Experts of a small language model: 81.4M parameters.
Below are experts of layer 5 (counted from 0) of a mixture-of-experts language model. Rows are named router (the router's row for the expert), up (a neuron's input weights, with its number) and show model dimensions 240-319. Each number is 500 + 40 x the weight over its row's rms, rounded and kept within 0 to 999. Numbers have three digits each.
After each expert's rows: a language model's description of what the expert responds to. This comes from a sample of Wikipedia text that the model never trained on.

# expert 1
router:505511532460469462457424495563522514474468489530496482454491540515553492554538549473474505554444526533410457518512475515446541526529548587442502465536466477478484424504492452557488523473557461424510544443524501575558444470515545404548561529
up0:526471472506529488457526575488533495438460492481530571500521531449560538510451525554509512518516480496570475527493454460489573543539490546516444443405480452477365592474537481443492481522531471442516505549461440533567479440501513495537523520
up1:478543509540547494510463488501525429525526507466461499564503490470447522465447509482481469496526505555490500491510504539504540510542497535504529468430510442563472513527501526485431536493504573412524441543449460422522517546548496468399495490
up2:443467447601518512480568572555468537495542497493462516499524558436510527426480514491541526502501585475592470493527456561428503484517461424470506536502507510487518550463509484538537526489477493465517441524496478475526448474513484433484523492
up3:469491511507493463504488478532504505472475474513512490532574507504555492487475538575494497448493531492483465485586515487506535547545501477536509491526501472533504475574508492522490521533528498489536587441506512563446460534471521449490461488
Opening parenthesis after a person's name in biography leads, plus born and date digits or dashes, e.g. (born, (24 March, 1413 –.

# expert 30
router:531508491530519487507467471573532460444527499593537557484543503509532482544540507516437520518459511533450535477553515450505511553551541535499499456509461515517454486541509538496538534454593532464537504447452458505549451484532450447472566580
up0:433538523494498468539495524529440505459484454538505526548579553563514457474464584453464518588479531552533466491488542511418599465492457417555480550595566505566444424506505533468507522418546494458541515568434419485475517510503576487483546521
up1:484568466540524442515526528452557516506528535502500483481598499514512536513494500544485495481550519502473444460498548499479534509579483537463532478558559514472435472528515495487400429415542468516493487477444468497477491486493525526451526522
up2:508545474556508507478483498493539461565434532523595529565584559523560511481501551545464473496465515551382497514545532480490549529540578539497497487551510486501478472468448499505503520483531439497461514433517474494472472540470567518408522480
up3:478447486468442471474429444607568524512527500597533492500604526502547462540540490534444547591509471530495600532486486470460521470468471535474418516482528504489521489553471542464496537512505488538517503449518582496461489533449543531499474500
Word-internal pieces, especially b in troubles, diabetes, Siobhán, plus ob, burg, and decimal digits in tables and vote-count rows.

# expert 42
router:531495533461514465489488498549521433454475482545524467477529521507558473504487537466477541543471545499505496518542556480458577536549521590467487493495463463524447483548474510527464565531559481432502517539471428543526413447483567484497562550
up0:494492486613508446505499593577465538509502468479520526412561545548458449490504479501477503460457545480549506520503506446533441537567521518457460542495473553523515446592540499456442584486537460505492537470518534554556517454511466459498479512
up1:457509558547482462491482483538490447436450476419491454543514526604541429525445427468492558491475539466567529514531567515459572518497507526568446546479427500520450501559475523451435562550454496518501514502538491591523488448543516522475431491
up2:503465516533469491481500508506539496488479481551562477442571531550534454563561501466552561570432504495494533518532507494428441563492554548457440488496452489500477494510559447527459503519494483447535512459480516522499479482483512485513542518
up3:501484489421505507522486468549501536503513464522499523443562459505579481502534433470503564576511511481540486519546409531534598483474565550490478542634531528444500436534521528501473581489588472481510493467411454523476466518412510542524516506
Colons, semicolons and other punctuation in database labels, URLs, titles and identifiers, such as Glottolog:, https:, Star Trek:, ISBN.

# expert 38
router:549484475461486497460513489511520486476485492523565546470545525526522500549567494496498509538462503557520455469544526504465499583514539548511502393505513480560556506531537454560528486499559474413546494491518530521558399510489543462522562514
up0:489548562467538519492544456480478472471492547483570587561540481521438538577524515505499494541424470449419496549603481492511532547540539529545478459464488520580517488483606458510438509481489433480543483564452502504422560508435496545374477515
up1:504534514477563517529418467411420485510529494498444565492514471550512475475586457409474570582502538529534477527555564529534554552486446506502577433409541487474551496535524532431520553446490498467499480469538513525505491503489510439461443505
up2:505478496517506466534457440457454502523516417493526580547527542457495503560544478487453513563551598531473532514486555485522500523539443501551554495476454565508501491539542439436494545473558490435517529472491462515494537563485504537531471509
up3:486486477513506531432475508511475468484518454510451549628514476510537493502524490495457533507465507512517466525561514502475516481539503522473522553525495539537495502525521467535560501457524508441520535502496506472506446504526525513572507474
Final pieces of words and names inside tables and lists, e.g. -ats, -ures, -ag in Volkswagen, plus score dashes and semicolons.

# expert 33
router:530535530548440448444510508526571501475464503575477518447537510537524465491538534497523502536467535557471462464534554472498533493529530534462491487535531466543504421523565478498476585474568532460550555510405476498534459467487545468518528519
up0:536440561517518525500495483478434461463533478494488493546502530542513495475505510539461556504535502517534538491470495525497522477481497531492507487423545583583456534574565537504483580518492516457550557478502467484498472460554436550544449438
up1:480535506464575559522500479523575542480523406435517385564469563433547539518523521517526572484507501544505500485503493468489544586517500470462513446411547474575432481567498540516396514484457484465594548515475537513489482403522476513532476466
up2:474485522452473553499519507547524569531545536552517436565500524527519551483532566463508530558423518551470538500426449416469565501431479486480492525530544513414540519543504581532572497486459454528516509494444523449502477453539539503545553454
up3:494499465526458530532543452475532530459519449487452424504522554498499441516498436565507495582496461534446416488589469483473503505460489528539578457533526517488473496459486471483498510523497534522486506483512478523470479485522509536531502572
Stem pieces inside Latin-derived words before suffixes like -ition/-ed, such as "is" in acquisition, ro, qu, caus, allow, St.

# expert 61
router:525514514514462409476457528556503445512479447538542489429528532558588502536511517490497510505478517540441504517518537468436543515506514549501495460530488465483478517566519437581499567596501497404578519454499455513530454459517522447518548529
up0:548505476487494521479485548501520564477496484485450525542516482493424573522470499481556531464509375540505505459481486510452603466495508473470483458497536503454506547479537510473439462470413521579570543551520499492491548459489477537505547548
up1:586461528424482444463574496533462519458576492490590531495585449510512490512506477518488572495517425534573523550475561468513614487549494509513479468485475581506456524506494489564487462472486533536530560516492475558510480419539467472522551527
up2:501519509556517407485506518417535507514495478495549475569451525499491526462523461449527514443484402530462513483507478480516506492537563477400513487459506514569539525509503549554523461484504488519482493471444475508470535427513477471544527495
up3:517411484524452468468523497515491496456512472549543567515547485456456530476488493497551539524485445541493553527519517482419518480549506520445484440468479484463475475495523523526496500465516488447525506470457530535486452553507584492429579509
Tokens after numerals such as %, million, times, BC or BP letters, population, and digits inside ISBNs.

# expert 13
router:503460511568457476428511524590598478446445478568485582493536615521507495547527584600469499502465483510427458493548507505474520514485543557473521460513483408507512444566469501594521541494546520438588520440429511521525463513494555478464552559
up0:563405496504511455449524510451472442501483554522534498535482448455491522527499546493497566505511545547488547526542460536496499470532579436521608493544461461538454484553520484551432467507492510422492473559475501516442492494567508497482559493
up1:473418563520447526563482448560524450491484544483601493567550525523486462469546536527575509568462569525433468455525503547560527413446546463591589532549457523507505494535533519510474558529440587445518523494490467545520480483566562440425499509
up2:473480544475557494475424526481555540449532494456482515514492500445463448535535524518528512534542476539475453525546475496448456506610531480496536505529503509477490410506520536464483517454546511444412504449505516529496497486591428501487472548
up3:446485502494431526488516533524491516480492526493611493535506439509472482511494399484589532474515436531512522524525501458482582540569512475582464550514482563512500551588492549474472509456529488462565526391462538488531538503486484488466472529
Line breaks and pipes ending rows in sports and election tables, plus party and vote words such as Party, Conservative, Votes.

# expert 47
router:563482445475512481458525520553533512475514449551508507441551491505499488495500487545474511559447498521476462519516535413474511539557552537480522481481489472498504459518585474583482549461516417401525491492431431543549486450451504474512590514
up0:526493546489489465473495454550543493474466488518499550420558515522496504460484608535506472509498511510481535474502484456432492572543549565511539458530511491472465514558451468465547564501497519452564559425486406440532511581520555549476558562
up1:503479525455495488493496520496512479470545450522498527459551488441476527475441568553509499502482474510468497532498522469438450581544530588518511437524495505442491541550486445467525543483501490413559542462494428530548485529474524489493534525
up2:484477475457496500471542466444505459434520541566507484502489457491545482551490549460546451556514505464447513452528458479473501524505453513518572507482498522496437547478449420611492506476591481525462552545479479470465490537483512552524454507
up3:482493586548489471467498488559534515471497568492436569444592550522443469546512614531592535438530434501485509484457501501423496533461514514545511503487484478483493481532542507431462470575548464468575507480406507515515466494481446488509486491
Counting words (one, two, three, eight), this, tr and es pieces (Romanesque, tract), and plain nouns like role, forces, range, sense.

# expert 9
router:552497540501465474474469521518547472448503441575480517516470527530532506517529558526533490534490553507445435482544525501464550558586586509517449489518434502523487482509522517548521512555495517444587519448459468541523465448414538467516582500
up0:498503506523469512519518489500466518518562449468551465491443430488597516486457528474518501535466500503508480530475533499479557547433509484487407457416492498492415474541503484534490560493581492480508515449476539557486479536542466498579431473
up1:533480496519441478455521591478476513521488440511523471510441516525534547487463555516517496523563625382465488466553508500469586440550545480535490477461495543457517525439496490521462505549575511540536459528545439532534529508462520454456469496
up2:464537549507496477497498459527502549468498498549555548485474424463598515480488510569546552485500557504421478469517553537480539599457559536510504494558478463474487445518517514570469518513530471502533567476522508529521496508472523446502540575
up3:506473449534468513606507472470529534505544499536493508488473551421481492498468433586536528534495541537451458457531519555527511526428530516554540441537450454564481527494484449435439483515550425430556525508523469518524508553442506544470509556
Digits inside years and table numbers, the "ps"/"p" in http(s) URLs, and word endings like -vers, -ers, -all.

# expert 40
router:569510536475497468416440495578535475505488504562537544442576572548521498586567568479519499551327548580465488489538510453459568538502544509429510447497463457492460459513514497534484535542542513520504516464419455511525525507531536474460529554
up0:570443465513529537497490474508511458513446509489467546522481454523474465497500491541506520518473527510439496527511551483432580431524521529446435501537577519508410482507556551511460544475538571524489518430474513547468499521472478446493482491
up1:537503418532538471439505512558565534479473484532517503475578482480466581519550485460537495557480519481441513538490537435421545490549573533458431513493465524529473432558569526532457491456570517499467528507494477504579506462476429499499496487
up2:510489448458481476531479509477457507417441516536553491542655496605469482479486491418524500456442440547470480552498528473503523520533548482527519516561482511524501531580546541519461569535506563508536488533384489490505464524541485495449472504
up3:560417442517457520456472507492477512468563478504522551543550490460434487590460444461489549542505585452463521517478540508447499472547547534543500465516469543490494526561487519527457453511580458517500525531535448466596541491483427583484541548
Suffix pieces ess, ic, er, a at word ends (necessary, Tennessee, topographic, Commissioner), plus institutional nouns like College, League, State.

# expert 0
router:560500538488456462506465519516522474469505457573507503479536496539547466532518522560497502525499516516466465506566553461449521493529529524460510440519478434460532513564514510553513598537543473386533480436512442559505429457480566511529558512
up0:468553546553519472550464541525551473463475561489486550556466497644555470465480489554498484550533524573521496484513499515496571585471486471449521521533483459460445415558517499549490572518513479405509501498483500488552520521460591508528457504
up1:559553478438512515421452520563534548501550455460475508461495518492486522547541492553520500446494503486494475515497529417454581530537519517498498426545558485448514491539554518469488539397478482520492522538417445465451507460493508526521537510
up2:556524477462507476495444526526542509429475522520471529526484564517525473615488549447492511487461555471441497432444514504466552475500516507525461548512495449541460492470505485472452509502545456494515550454476441506526545494472536437462467520
up3:561488484517474498478524486539524530481483462450543507505472499566591494538535536523505498473501584507476502432462541493519535552552502484512493532540424540544487552574508436472495553479542540508533580482486475471565515462529482467478499520
Capital letters starting names, above all J (Jinonice, Jesus, Jeremiah), plus X, Q, L; also quantifiers like both, many, other.

# expert 46
router:519513479495465429473480467523529454447484447554532504456515503535524533550520544557464565539453499560445470470526531490430554509565528556498491462548477462524481447537536471536490602508573521396600521472517450512505433479470550454498568504
up0:468541489503545539476567464493486488506499524527504491489526491432527519500492452432527475566363512543498496532483534521487458483523493562510491507477498486536511508469473461469519519500471522475442489460518479505553476598475509514474495486
up1:467577528498504526547486477490479609500488420509428511463508477459503485450460449513488599507495497578485565491517509536504570530437473502540429514448593442515527467472506532522523546422424524531530473489508475501502469474544517471500451494
up2:453487576565469450584401508533454528512460475509455585459539524453554433521466466464529571494540519455555529517460538571554541521424489492539495487489544494536520535476510601428528569472483526451516476443509523499517538507490467454547491495
up3:529463497541553520472479472488487479486471538461476495419529477467588440452511491386543490473495502512493578534520479573495483509510500532498484507450526485501553521511518570508526519453499426452497482464532512483498586507535490459524476507
Prepositions in, of, to, at, from, between after verbs or nouns, e.g. summit in the US state, species in the family.

# expert 32
router:514486479475497482420476457496513429434459496547505541492542521465497461516511536506530574523497527531463475539579593488487482505489560647507480481503482454491493461538543493494477507521575505447555517474486459558574463469545545435492508560
up0:498489478445518480542452571486504441473504510542517482499482421506533524521486455579450562480539505517418488482451514473473525501486498460565434494470499577482481548541426485489460471511494512513500505503487421519545464454488491530493507454
up1:510556594490494446482544532542561520477476490491490481497488498458499574485523484568464510469478436597456493457515491522490543554470520507504516522433473492466434450456478511511538486557520455480468432524474453463453477514458552488470502467
up2:594500502539479531590522451559482609487418468514483459545486508487558561525512412450485615456455454496534520438495483449503503523473521489475498396435513449554523523504519525468467587497529496438517529485518558517499507484475488505390513490
up3:488489533412421444484506539480460551496485542509545474515510540547547494574478477504533571487469435498485515530501481489480483586477485497480509478498433487482481535497563526549613507526538516434482496465496494515535559519521440501459546495
Tokens in sports season articles and results tables: League, football, Career, summary under headings, squad, Premier, plus spaces between score cells.

# expert 34
router:524472540451519444499495539512576500457482507536543506415567521539532478506512561496467492491431519565482446447560470471517527586611496544504450432532465491536484491479480456535502592487570492488539493467483478525577476521420556467493582547
up0:522442529450479446472450487529546509446525471532537519474574545544556512555547538483562490592470475554486480508551582406461480521487565511462486503514426431481490491540488535557485486503462560410537500516528477497522451497476514439543479578
up1:501529487574522448502433550533502492472515411576485559520560593493510495542490485494495525533451552568490461538449523446535522508419493468472482451515489459496495483528518518500530503524476544474518492486485502495484541470476516497550458536
up2:480490462524567433521526510464517506457539548471470591517562530582554559564547466516520499561442396520505459534524526463491449486565515511525505509542490489502502530524478469556498484491536488483541487473489446444451476518534513608400547473
up3:454467510433507499470483424475504556495545503499524528431503534458617482538527545488580512516428446537574521507444513443466464423537553529514448451559472517497535525512491502529513485466510486492539484520492470494466469500606549524498519537
Vowel pieces a, la, ma, ec inside foreign names (Sampaio, Paolo, Depeche), Arabic words, and digits inside numbers and years.

# expert 62
router:615474507482486472471477472560550480480506489517498523480555528556541466520563564499528525542480526611465477489530528440432514564504593555477503507533472475498504474635463482532473499507554553475618506428467507552500432499452541506501554539
up0:592448497560493490519471504560479496533471547481538497566500548470599495505433519560516491517493474585457483574496579532482485595527488516414422529483459475564517497515548467535467482550526511512554532434406478542506533512452459523430550494
up1:584526463561497502424452569455543521548529558523494486540511494455566569537498521540556457537449472490421520554542548501494455521544486528439441554545505428462519451548497488572461508495545456534495470454500533476516571481573542496496503496
up2:524445564570516487511433499508565499504504542515475503442547482444563494488556511486406458488523466550520481422525607550460510551508532519468500468518509422572544404485549500498417516530444539474541540483504508525501475572489551493514569508
up3:453456572417460478496469461509591493454511466498570540446562520486548481495573506497583489482461429526491524500509482439517491573611514509398453457474473490512489501516440583528456508420456523494485521497528516498514484461523551427473489463
Final digits of years and numbers after other digits, e.g. 1905, 2008, plus family nouns like father, brother, and hen in comprehensive.

# expert 58
router:556482536509465416432457506496543469477474503564536486449541477487585527545515518516530513485495585511460528486516568434460529493559533550438478457560446430487494415482515514565439460517512510466527511487510418575523499497430517499424543582
up0:594537502513550490555519479530485476489473476575454445499505457519479465463542491512579509516533464600543516516499570445473588516528493556516415553489511471558530419494503536464496477411422513504557519450459488463502482497524579541520514576
up1:489543456554489527487485418496541560479505524591461516520496489476519466524482558428591489578503464535484495494483502445465544481530459546494467611498549527456481500510494603480588501495478468494529508465507503463466566530561543474511509592
up2:521491494455517474480455466571523533423474460552469490451573514494490425496474594457562465560457508545484491453505567554476552508515550539513516516520479446466528508544519515537536583492540485459540523465466472497528433452475523416497546507
up3:533518427491447509544503543552443414492548528564448386480528451507384425521486522531464542526511491521550530537514480540507508483463561515489468542481448456461551467548511529444372495506469532526485516510523502549514563461502524497450467491
Colons after infobox labels like Designated:, Reign:, Mayor:, Key people:, plus month names and digits in coordinates and date lists.

# expert 39
router:554480517445510442470500511526497442494408448561533534449513538556547490547516543529502549503484538499462455480523529436467539529527527536483482480479478456481508492532508502540490524559548493397563505448481498567501447438511534460485529537
up0:511501468486527447460566472527510528470480520557588455470524451494470525526506484410489501533410452473506465508565543553474502490556488549532488504494492529443479552426489511475507460463479540480507498452551470567431481479536550438518520491
up1:541433493500561519540511454528482568510487499482552533465598560479477501540528488426583520567495541487414485416553524509428515462446450518480504491498511469511508498479527459517513506493497469442542513477538519515492511460548591485508485510
up2:543505453466510465473583526455525526514485455563596561471508554466516571542489497426500504524377511484486489449495523496432516492545460571412482446471464406464456516461496522526500490477478416461514479459466493516561514582420486475477494517
up3:449452587529561510467479475465519548514430511483466541451503524473507536493513489458427483509490475450521465510498487473468474502504520570475481522460499501476456518511481586485450516561572583524415465552456493424580521459440487468475511517
Scattered tokens in tables and name lists: first names (Jim, Sam, Fred), "and" between names, ampersands, dashes, pipe separators.

# expert 19
router:501471535503473442458487482544515465536504469574557492458451558533537478525498481515525516562439567478432472486548522487508545512522499525520515445523477453523487492514486470578485516519526523463561515487521427550512462491492588498432537593
up0:501487483475484473496444473520512480509459470513506503518526546528613442575569533474521496571547482583487533426533476454522570491492548487428519385481431504502460444554566462569515560466490495421517572492450509515583467520498539440489557570
up1:519458557517485471505542540448522564495452512462434507559451536505525477451534470427553496514576482504564535522532516421521540491452493467448486494445441541545425529517544454542593479515529525506474471492479497438465557457514628502508496496
up2:451462558522455480463489490524530528517562522495468490502478502489534437593525481545509481493504409508432487399549476439509507477462491521506498491472502482494499520492495456597497521464603528442506521473469483545484452485614538466450521545
up3:483463482512502476459491510539513492467459553479398556477513515517544471488526501409577477523526591512435485492488551498509552584505492438473499449510547487472474420544533463483511535538446524514564492472483425538494439509430477508507513462
Inner word pieces in foreign names and place names, e.g. a in Kuwait, ich, shire, plus sentence connectives However and though.

# expert 54
router:536489496486457445453463480557541463423525457515486461419513521557549484524570513525499591493506516523474467453509547442486547549571536523478467530501492437483492430511529540566511517592521572429530564503500450572514507493492527494530559512
up0:491513506510557397478476561526525471491524452459495484475617503466560471543498569465442578577475512494485458519484535532552524480499510498440441479491573535506510351461493541531585524478505480485519482466465521533464473538446498470497504507
up1:415495545483513518490402581534512543486562387561451492553517467471483466506497522551555532554506528521528471481465470491479517533525532476567528501493498486485480468574541523496513526547492534491540429492457492452478512486459523530484425510
up2:538450509462480419437517486523573504486507467513507462497545534467588528548577559482540519544415480559479454454481521512486506533486572512497515451533452453516483472547480477552492546478518493441551534504490490547543469444485566499496529563
up3:535501485409516500470513470473516496474614452513466477532574522496522526541525548505569570477480544443506457483515503524523471489427562502476500540648514504542507473565490501541497465507460493558527500543532523498536510442502506529485529556
Word pieces inside Latin-derived words, such as j in adjacent, adjoining, str in instrument, demonstrate, and acc, vis, assist, term.

# expert 41
router:512476512479461420489493481557495495470448470570543499496552516526473467506542491521576607499453526540469499431581558491448528539543533548466497511502496473549448457470574501554458522509537540487468483533515479581578430511386504465471533597
up0:568470430550507518521510518464457426501477481467427583512547552461551526494467492452424562484475524583505472500525535519532513474501512549466495526489567407494487459483497521538519517542451516488505530475516497505527485417432535552470537503
up1:532494401454494476429451499480503538519479533531492456487462497531426488470516558453477439458480520613411531468535498491536550542503530543467514558550541442452462466518479517540491511474508532528472459517494507513499538464521526530478520536
up2:510479544546554425501495505478475510469518444505493592471449473498533477517481566480450529456528519526471538493508506506492455463482526490486484518580485478552502470501440450527496522493536556551471517530531529492555542482497452492476500499
up3:501521470510466431547447541549487464488496506486539488489507487522497550456519503464475524503565476540442531471495499449570579536509597524481499484529503497530479488556564537486431583470516527526509519482532454476520501484499490421519489543
Inner word pieces such as at in psychiatric, and sh, rep, imp, st, th, in names, coordinates, pronunciations and Cyrillic text.

# expert 6
router:545499482459495464427482505533531472451435472569533528526508531526569480566518556538547547555458538531443477479500573460477550554525552585442484468478496481560410469501482502546486535511516525454543518462449505537543412538534498440518510524
up0:537422507512534512463488575514535454502499532458507506451527474568530531409465498569478575566547398490481441504493541561455472409452515564417438430513511437509514442478484486536464515485508590463549553499453463503510481473526479519486516490
up1:505500498510416492514506552551487464522436442467527491513499456565510458487408521489479453504465533485555474484451456561562498503488468453439448538562507512580489470541470501503475511507538541520469510516514498456489464468542493450512545483
up2:575394458526458484567526544502459419510659485545493496498480518493501605521464456486456582504508478497562523527536535475527494529513502509497447453495500505579472535474486428527567499463482444486504566479467488506503454499512464570508497504
up3:452485519569478476497502544488513506473440517498467502480551490520548518479515498512480530506478466492468458546488480562442529514427516564443505444477495462559480514472529506509447558541506540506526529499492509497461400495504548535429447521
Determiners and possessives before nouns, such as the, his, their, its, plus adjective endings like presidential, professorial, Civil.

# expert 25
router:500479496485483459504484505532533510434453468496535531466549578561524450523569524525508509546426540539433481515483578480432508505508541565532483489453493490508504421500513461524484564535511464379501546416492482581527473455512565476489529543
up0:489475539515481475525460485471503465478507498542523539491578563500501513522453483428501433507505473572480459554539451513628586524498445468486601492474518495473561487499523487482475532498520537542494548470434488581498547453466535486484501520
up1:528525579437506503505441574535510525451563531517509541468544499461581537565512548538464468493510466502481442586457532548611479564503505445524475495538509494444514402531553497486503483500500465515522563458492551553559488474498517474515512494
up2:557437529514462460475480530510506541471469473550547533405587475508594509498438486473487446473433471476480517475508489489488566546521537503468510489531479468514437472580532526522523568462523506448525514470465472525539451436457525483502513556
up3:470560488505528497514428490511497534497549443514563524464494411523534456444437472455493503456537418443501581494461448521488546525457584491538500536547504481522459455500494552520536554513464482573514436475527513447443502458464518491574511507
Nationality and language adjectives and their endings in chart tables and infoboxes, e.g. American, German, ish in Swedish, Country.

# expert 59
router:531473480514499439479484498506548466471505489554510542477544585516559441489480517517489578540454545565492554508519572513449541485513515509505470453467470472552473464543549497498510504512570482439590530444492443537551432496429522411496530530
up0:435491460466462469481504538477407485518527529491456471494439520501476486487511518496521569542415489529565481508546525540455545521501470514456517432464464510526485521454493454436487463493549547470501473467513464587510546509478454486558508520
up1:464460513523517497394467527532535533480508546516475472490464563488493513445524562470442486501480526477560475491452468513452550487511545473495490560546438523483502506518563534453448455587549420555555546550478481502502514481432450436504547517
up2:486518551508499446411423464511532500488508451522476493500474516439510398565542417491453493543428494519505474504494438477430523490508542503482549477553537540572481494480496455530478515478556479504467558534422531504486492517499514507480472529
up3:459523469481473463415461486474594492499503531533516517537531455545478456510533431531505495486417477533504516472558494528506466547492530536532568544536509535538424474495509460508460490571544553498572485541461539463505510500437530491501510502
Pieces after a capital in sports team and player names (T-rom-sø, F-ed-erer) and numbers beginning cells in score and statistics tables.

# expert 24
router:535468510456483473488496515558559489453464485540510501460514505515520480553519559529523507513463496528467526509553518477448559517514546560419502410500458490501477526503550549579427546490522496465546594528475431546548479450472505487483551499
up0:532493562583538533479460530491566496467516515463458564492517512470589535470461563435576451471507463407463515525420561493553577494491500556466507467515431508470543503449600478505504441473470536540492481474484490511404509587466506527510452492
up1:499556509519442481448530500478502540510487486506503449514571464482484513464529520452544516550437417474526554473416517487487486532455507506495475508465509515478534505500585501545524549485471559507588486472440468461437544595494445563498460496
up2:473535397547500477440538472500522461431495474542491575561486534427523495562412550407620534476535468517493504520449514484584452536472509467532428553429507407518486503448489555473480466485423485529462529517513522504510545569538519586432479493
up3:527538524379501527465469495523558471498542526509650458539560533449565530562515464547566527440551448517496455506497554480517421535537471541463572540530482490488492503476481538539508473550548506478471493533486505514509542420547569434425529494
Words right after was/is/were/be, such as able, considered, born, elected, available, often with un- (unable) or a.

# expert 29
router:509464503482481476451483481539539491482474452563509555389570603564553479579577596493545554542465462535491467465514497502486516531473567523447489491530484476541532495496592457530556522507515508468527513393499498553517486475471559459461503555
up0:484455517532591485487503392505555506428492520548444447527575590457567530557499611467510483448518445457533421470532550450501500543468486497514542455553501498541530597521516549450470457455532474548544465496485509453516521506472447442516536547
up1:485432486439466497532496456530480539510506514547487578487530482417455438492481552494572514497503489472540475556421523497443470576474451507540603518488443554486576501524494481449479524490501490483562532549485525443472489495493461465606532528
up2:517472542589463490470507568545486513433543450475443482546602504414458480534504520548458521518466497448506453484515551463400501533372479491535473487505523515492566461447598530493537513487539469493507490497497470531466480554487450522506478522
up3:467476530493521478484519477512525512482511454554502557443509545476542483595451490481497493520485506504581504486485523499544524495451445491495527428458503490495431537562523434494600519427499427447585529493494525501519423486433510496506507485
The heading Personal in politician infoboxes, first pieces of names (Michael, Mel, Charl), middle pieces like Nep-al, and Thai-script bytes.

# expert 15
router:503500527434429387451491501544528454447427469586519534445534547524544473547504549498545531539506503534494449472550544550489503536540523560491459462525482475515474484488551432525448531468544506449512477461462466578549494496487537455519535525
up0:489482497617436513489489506483551537475497503478568477438530613463441593425482561415471479426533471540574480508526529523483520468496493520429465459488548484462585525511459498481457444417534536473477502501476534396538489486358468448509462457
up1:534522525545553482552524456505429482562527477508508504507472528552500384515471488444479495483530492491517495453509445521503576472433471403499423471511516568461501555568493530493540452525533532447442518484512499567463564512490493527487507503
up2:515556512580556519519504458489548469519435553554443449427442558589476430492484538422477507454498460507527497446478389542495568488456525442446443433488492449500512542532481564531536473551543494496469474495494492536418488513410482511452498499
up3:477546526516479475487468506540501533558462520495482528442556528500485511565474551431428480441527490519499480522414381524479495477462479438500537550485526450497535482598506464524515559541506431484514470566590525511501457567432459497462544520
Line breaks, mostly right after == section headings == or sentence-ending periods, plus row-starting pipes in tables and list dashes.

# expert 2
router:542467503538538464484467469514535456489528441577536550467535566536553444499563546531498568471503516557438445508530504479496503526557582534490523469510475426541494492506524443558548536439543518419524630457463458487506454455460536521524529521
up0:540507479463490543412531515575565491505461521520486502528506492515502476553520525517583552520487445584472458475522528502515550493506537502492468568572459530499461466558460535494457527509552473512468437407451527516453535481503525482522529535
up1:581558528576537477515457434504494541480543466531447582516499496498484457540485540473441481480505520503490543485484484476435459579477572577492473510546500538575510460547541567496567505475430474465467437471461490552514503518536440468526511507
up2:535461525473506471541381454457536460476561459541528530571514524505402443537524501480575545482471447557574528506502504578498433523512505526500514459500541536530441526507604509513527465480512445507547560519480530513525558426491580511481502527
up3:542502478553567513525537514504484540493525436510481595496524480518489465503466565422448490515520620562524529470515544538477636514518457496500502484477456480526506444474550373458576478451423472479513534474549491543488512544416478480489469522
Accented letters inside foreign names and word-initial stems like Pol, Pro, Dep, cult, plus mid-word pieces, e.g. Durrës, rivières, territory.

# expert 63
router:537436545485412423464492474552540491445458481561538537445518540546559516556549488542495563570480509487445463486512512398521538504519484547401493439473495478516486444491544429559507566493539540397583517512450484508555461451468553431511624583
up0:447509433469521578485497439518542449501427536500451530523571477522441478576450534523483542514434554479441581439578516476500599541586526567531459476560480533501472474516478494501398461475544539467552547543563512520472539453463526478513531470
up1:531492521567475541501516439524491505448562550486456403468468511467512454574491472565533524537574488500534443475520529508522519571555466517464569462470485571519461557558547533421490512488556508451429533372510421487550437508465483434548499505
up2:425494537540480498509515545496541507491498567506420503503545511467507529531491496586488449505474407503522497431560506443483533518532495536456522577513486497451456416483528447511543533462519484459510458425485481476503467521488521510516477564
up3:538487466437559441472566565525547533376425507534466428530400627522545455521543541555441486478435470506561486620555522472492558516478483492469501498487455539443532532482538482527538503483456537481466479539506503487507436509498545560533535501
Tokens in US census prose on households and age percentages, plus words like located, seen, population and the m in sawmills.

# expert 45
router:503475486453468465483469506552532467469490463560549471436510515555562494504446514547450547541493548495434436486553513465497476527551521510457464470480459414471496531487493496525483547514534497393582511451536466558525468493524545468503524511
up0:535469566477431462510492503495543532490474500536461528492522548457517420558558492468497491439605473579470489540518511535535600610525541562435485514416489486509552477504450536457470504415486476466531483406528485513527487441480514536469464489
up1:451447514463475531493447442508473459481526422543518500502516497568483465550514501475489508553564410534472529491545489555484532595535545535498539524513425539523476493530512447524485514484513484503570464481504489507469505428492528537555570553
up2:503490488430535586531494493506536613512509517484453520496544535503468458595533490450476520519506485575515521465546472500497493581423550510448412506524496450492492494504506444476527537503482523511519480428530456493416415527449491488595467508
up3:551473470589466487426509533503480456450532441517549501519449542540534475497493462486577598536564515501518511470502542496472524537498497507504516518546471508564542506566554517539488488432499474539528579471466450461505468489459445469572516545
Pieces after a capital L or comma in tables and names, like "ens" in Lens/Allsvenskan, ibrary, airman, decimal points in scores.

# expert 53
router:508517454434446404458504533528551446486488449600546482437562544526535480545475540530474479584463506511446486454573492477483518514475538562437482531530490427527462451507489480550439475507559502503554563494444494529529452514485506463486568582
up0:446438465538411484510429505544564444462538445535558455555505473504534458610606476485470501506502471478456475458546508482472478518422527557555526519502510465464364512572459574471561527466532509527441492461452428552521444448512465446496547463
up1:582477487497454502463503485472545545471537538487512544462528528556496508555552481432539482518540446542578507486516503532489437592487462458488483555485475465522509553497528515458476588367549393502491466502494514511517543546498486539514578530
up2:555506591369471559538454477484522454564555504536512543504546554532455525533648548474452472567547548524515493450450472407459498524462497479484478544471459464546567583474508455505474499508494490518527512527524482529429548496525507523495496530
up3:457521540495502462491512511523465561543542519530537487544514545504523540460458437438428469552519588541520500496421445386447500565480483434504560533457493425515489472456516515526480568541405507482512515462526481518511580544499530503499452558
Periods and closing punctuation ending sentences (., ".", ).), table separator rows, and the is in British -isation spellings (privatisation, demobilisation).